config.toml
d_model = 96
experts_per_token = 4
moe_layers = [1, 2, 3, 4, 5, 6, 7, 8, 9, 10, 11, 12]
router_score = "sigmoid"
lr_router = 0.000986
norm = "layernorm"
lr = 0.00174
Below are experts of layer 6 (counted from 0) of a mixture-of-experts language model. Rows are named router (the router's row for the expert) and show model dimensions 0-95. Each number is 128 + 24 x the weight over its row's rms, rounded and kept within 0 to 255.
After each expert's rows: "gets" lists some tokens that make up at least twice as much of what it gets as of all text. This comes from a sample of Wikipedia text that the model never trained on. Tokens count by the router's weight.

# expert 25
router [104  95 163  98 104 159 116  87  94 119 152 122 132 127 144 180 143 148 129 124 103 117 117 156 137 118 144 118  86 156 104 167 126 105 109 138 152 172 150 140 157 127 113 127 150  79 146 106 126 177 176  84 123 116 117 110 159 126 109 106 107 133 144 154 159 121 122 153 127 102  88 111 140 113 154 116 152 153 114 124  86 152 160 155 148 118 126  99 139 149 138 130 126 178 120  96]
gets: " (", "in", "er", "or", "en", "ot"

# expert 14
router [ 98 121 180 121 130 111  85 115 175 124 170 109 108 130 147 144 118 120 110 157 168 116 136 126 160 155 120 107 114 173 126 136 114 119 156  97 133 150 131 125 130 128 124  70 116 160 130  91 158 126 125 109 182  93 129 103 176 157  88 150 149 113 137 128 156 105  87 120 116 113 105 134 137 120 155 119 131 169  96 130 109 127  99 153 129 133  96 122 105 129 128 174 112 137 135  83]
gets: "-", "er", "a", "ie", " John", "o"

# expert 24
router [ 86 149 154  70 100 143 134 110 145  76 118  90 124 130 149 155 128 115 113 122 124 157  99 129 152 171 106 121  87 150 132 141 142 120 154 131 114 151 148 130 131 110  98 127 129 114 166 110 140 129 134  82 150 113 118  83 126 100  99 134 109 140 155 141 162 117 120 116 134 123  97 117 168  97 144 133 142 144 105 116 108 114 114 154 132 180  72 119 161 125 146 164 120 176 160 154]
gets: " ", " (", "\n", "–", " \"", "-"

# expert 8
router [104 130 167 108 157 138 138  95 145 145 114 148  97 178 118 169 171 136 110  94 121 121 170 130 129 123  86 148 119 159 128 118  92 149 112 143 161 105 150 107 127 136 110  84 124 149 144 127 125 165 166  90 147 114 124 114 137 101 104 153 128  86 148 128 130 106  96 125  71 133 115 111 153 112 148 123 156 167 132 120 100 167 109 143 140 139  87  81 152 131 114 144 103 118 155 111]
gets: " the", "ation", "ing", "ion", " The", " his"

# expert 27
router [ 86 152 148  55 133 157 140 119 148 129 145  98 134 143 143 129 157 127  99 150  98 113 130 168 142 176 131 109  88 141 120 137  89 108 153 142 139 145 116 113 126 143 102 121 130 126 147  71 158 123  80 100 141 128 102  97 113 114 122 135 154 121 120 138 177 138 100 143 128  96 139 115 168  92 164 146 140 141 123  77 110 105 144 138 149 150 100 113 129 124 122 173 124 152 157 123]
gets: " ", "0", "9", "2", "1", "8"

# expert 1
router [104 134 139  96 105 117 127  96 155 141 123 100  60 173 158 164 121 157 126 150 162 110  96 150 134 126 128 138 105 185  96 121 108 161 134 113 110 122 172 117 122 181 142 144 100 134 138 105 153 112 114  99 112 115 105 101 136 124 125 146 117 136 152  97 148 140 130 129 124 123 151 103 153 107  93 154 113 132 154 146 119 128 149 130 172 138 102 101 167 142 121 155 108 110 169  80]
gets: " of", ":", " in", " to", " by", " for"

# expert 11
router [100 113 138 118 148 131 134 139 129 110 132  58 109 153 165 121 146 152 126 146 161 138 129 135 135 150 123 126  98 160 159 148 123 116 106 121 104 150 133 117 168 127 148 123 126 113 130 124 151 143 117  92 147 137 124 105 161  92 101 136 101 116 124  79 150 120 167 144  68 111 143  84 151  95 100 144 134 138 147 157 128 150 123 137 153 140  71 104 142 160 114 136 170 113 160  66]
gets: " was", " to", " in", " is", " of", " as"

# expert 7
router [117 135 169 117 135 147 135 118 141  96 153 107  87 144 204 162 124 153 105 121 153 136 106 120  94  96 113 113 105 151 126 115 146 123 121  90 143 164 159 123 119 117 149 106 131 135 113  94 142 129 110  97 125  93 124 123 123  96 114 153 118 119 156  91 149 117 165 130 112 103 134 114 146 103 140 150 134 154 155 111 101 123 160 125 139 143  85 124 143 174 117 151 140 119 187  62]
gets: ",", " and", " of", " in", " to", " with"

# expert 15
router [120 139 147  93  84 136 104 104 116 160 149 145 113 155 142 126 111 120 116 195 124 144 138 140 138 126 129 139 106 159 107 169  94 139 124 138 118 146 173  88 129 152 117  83 108  89 125 117 124 133 157 116 105 103 116 107 143 120 109 133  97 139 128  98 125  99 110 129  85 135 142 139 147 116 157 142 126 126 165 127 102 161 102 180 172 152  85  88 151 163 146 128 131 163 167 144]
gets: " the", " a", "r", " an", "m", ":"

# expert 31
router [112 130 137  85 126 124 102 118 158 148 131 151 112 129 125 149 100 166  94 135 111 148 148 109 159 117 116 123  92 144 117 123 116 128 157 134  95 126 140 119 159 115 116 105 106 115 172 124 140 130 162 138 130 104  85  78 148 122  72 126 136 140 137  95 201 101 118 133 108 121 119 143 136  88 133 154 125 134 167 148 112 108 131  93 195 135 115 130 136 196 120 129 159 114 134 144]
gets: "\n", " L", " M", "l", "==", " R"

# expert 6
router [ 90 122 188  54 102 118 128 159 147 150 144  98  98 136 105 126 144 120 100 103 148  86 136 135 139 132 104 149  88 148 134 104 135 145 102 131 132 159 129 119 111 119 134  69 140 133 139 116 141  98 108 107 149 133 113 100 140 131 117 145 127 139 125 103 193 102  91 128 115 144 127 130 160  99 170 120 149 139 141 151 136 135 135 156 130 145 113  98 121 153 164 164 132 107 171  96]
gets: "1", "2", "-", "9", "0", "3"

# expert 4
router [ 79  96 165  98 102 126  92 128 121 138 147  90  87 138 172 142 166 128 123 123 112 135 128 152 137 124  88 118 114 151 158 143 121 120 168 133 143 166 149 120 140 136 145  82 117 147 157  87 136 138 105 117 139  81  86  86 116 121 119 144 161 120 152 158 115 102 135 159 116 135 127 156  97 116 144 104 115 158 132 145 105  95 100 137 151 142  97 129 115 173 154 121 138 116 181 129]
gets: " |", "a", "o", "i", "u", "e"

# expert 12
router [110 148 162  76 133 102 131 120 157 106 163  81  95 142 135 160 133 137 109 121 126 148 116 125 102 127 142 139  84 159 129 132 123 135 106  79 114 124 142  96 125 121 107  88 113 123 177  94 159 147 145 122 140 117 131  40 125  97 120 117 119 129 172 130 137 107 120 156 128 168 153 136 172 128 112 111 113 146 141 142 121 133 128 136 113 180 123 145 124 146 140 140 148 151 177 144]
gets: "-", "–", "/", "1", "2", "'"

# expert 9
router [108  78 170 127 129 138 100  75 155 111 122  92 115  94 116 155 150 138 114 126 125 106 122  97 177 119  82 132 102 155 127 137  77 113 119 138 143 160 134 132 139 121 138  99 129 131 153 112 160 131 108 105 171  83 104  89 129 115 101 153 137 115 150 141 133 125 114 159 116 132 131 151 131 128 130 151 120 182 149 147 120  90 136 130 136 149  78 133 126 178 157 158 141 139 172 113]
gets: "a", "i", "o", "an", "ia", "en"

# expert 20
router [129 118 184 119 159 159 140 138 149 125 124  94 124 126 129 119 152 145 101 165 147 115 135 103 113 133 126 107  87 171 123 159 109 119 142 110 136 147 158 113 110 110 155  97  92 109 159 102 129 143 136  64 127  93 120 108 131 129 140 128 119 132 178 126 179 121 114 144 100 132 116 166 108  59 120 133 135 160 116 108 141 139 150 106 130 192 101 111 127 151 126 145  99  95 144 131]
gets: ".", ")", ",", "\"", ";", "),"

# expert 22
router [100 150 189  68  99 110  83 105 150 122 138 135 114 138 173 164 119 155 120 153 139 104 130 135 136 135  99 132 123 142 101 129 133 138 119 117 120 131 149 158 193 119 142 101 111 134 146  67 148 140 144 107 142 112 157  73 120 130 127 155 126 141 148 111 194 134  98 152 112 125  90 111 126 112 114  99 143 125 141  96 140 123 141 101 151 122  88 119 148 131 158 123 134 134 109 145]
gets: " |", " (", "|", ")", ";", "("

# expert 26
router [111 143 153 107 139 133  95 115 152 151 133 122  90 154 126 113 130 128 148 137 162 145 131 149 130 127 137 127  90 126 104 174  91 141 133 150 129 106 152 136 108 130 128  64 111 145 122 129 152 157 139  97 165 104 126 123 114 110 107 131 107 132 136  89 154 109 110 159  87 118 134 102 147 131 169 100 146 152 171  84 112 132  54 160 149 137 105 120 156 162 117 160 150 166 163 114]
gets: " the", " a", " The", " his", " an", "s"

# expert 16
router [ 86 103 205  76 127 139  88  94 143 164 109 107 121 133 184 134 122 171 138 153 107  93 158 150 111 105  96 108  68 140 121 122 107 129 149 129 125 110 141  99 168 152 148 106 109 143 182  83 130 159 138 121 130 119 120 114 129 136 129 112 126 145 146 128 163 108 129 161 125 156 121 133 126 109 125  96 113 153  94 110 109 112 118 130 143 135 106 111 155 128 148 118 146 113 129 122]
gets: " |", "|", ";", ":", "==", " –"

# expert 28
router [113 138 183 108 108 162 137 142 108 125 107 100 138 166 113 136 133 144  92 142 122 135 141 114 158 128 108 112 112 165 159 174 104 118 168 105 144 160 129 101 118  99 122 103 113 160 183 119 136 149 111  93 125 126 107 129 139 112 111 111 146 119 138 103 146 105 116 162  75 107 123 149 139  79 116  92 116 202 129 128 136 126 143  76 135 155 102 100 123 153 145 108 107 119 138 134]
gets: "\n", ".", " he", " that", " it", "=="

# expert 21
router [118 159 149  82 126 103 119 116 132 109 153  75 104 127 128 147 155 152  69 162 117 138 148 144 102 127 106 134  67 157 149 139  95 140 137  94 142 109 147 124 135  92 135  94 113 111 152 112 135 163 155 141 130 112 120  74 164  79 104 145 124 134 183 120 161 102 115 142 109 136 135 157 144 128 121 144 130 160 142 164 136 121  94 117 130 139 131 120 120 126 111 129 136 178 167 133]
gets: "'", "C", "A", " F", "S", " S"

# expert 0
router [119 139 155  86 132 141 123 132 150 124 150 152 125 145 118 136 103 175 114 109 141 147 102 144 163 163  93  86 109 152 162 128 107 123 158 144  97 163 129 120 140 137 107  67  95  96 170 110 129 113 121  95  90 134 129  98 149  96 113 117 130 129 172 135 134  90 159 123 113 118 115 133 120  85 137  89 138 189 121 147 101 126 125 124 154 132 118 111 122 152 135 131 121 162 186 144]
gets: "\n", " \"", "==", "=", " =", " al"

# expert 19
router [ 76 144 159 103 141 128  86  78 130 124 140 107 130 116 118 132 158 154  96 128 153 154 138 127 120 103 151 156 112 149  74 116  98 106 128 129 149 137 157 125 109 111 158 120 128 128 161 114 184 139 128 119 150 116 115 119 120 116 126 172 113 144 151 137 135  95 112 198 118  94 135 128 161 109 151 112 129 172 171 117 129  87 127 123 138 149 110  99 126 154 145 116 170 164 117  98]
gets: "ia", "6", " United", "4", "5", "8"

# expert 30
router [126 150 196 117 145 140 107  88 128 115 161 135 133 151 159 144 140 152 114 121 121 145 102 128 125  98  98 125  75 139 143 151 133 103 133  88 134 160 185 119 130 100 131 116 128 153 132  82 116 124  92 103 152 134 151 139 122  98 116 130 132  88 147  87 140 106 167 149 105 145 150 133 126  78 158 133 125 133 117 106 101 122 155 149 164 150  71 108 133 151 107 147 143 126 149  95]
gets: ",", " and", "ed", " that", " or", " but"

# expert 18
router [ 78 108 154  84  90 139 131 100 150 147 129  81 128 109 147 151 125 126 122 117 117 141 145 129 144 152 143 127  94 147 140 126 123 114 176 125 125 131 125 137 114 148 109 117 130  94 134  94 158 151 170 105 124 135 102 118 134  86 114 169 154 154 154 136 171 146 131 153 117 137  95 125 175 101 158 114 107 140 116  82  97 133  98 127 127 192  87  93 144 129 110 178 129 125 147 125]
gets: " ", "|", " the", "-", "\"", " The"

# expert 13
router [127 143 169 102 175 128 101  89 151 129 115 151 141 141 122 143 151 188 119 124 160 143 155 117 125 112 118  98 131 154 118 107 113  81 116 141 129  97 134 132 126 140 113 108 108 143 157 101 161 141  93  97 161 120 131  97 150  89 114 193 120 105 144 136 121 116 108 131  64 107 106 128 146 129 164 120 112 154 100 115 116 166 105 152 166 166  93 125 145 140 127 142 111 139 152 106]
gets: "ly", "ic", "ing", "ical", "al", "er"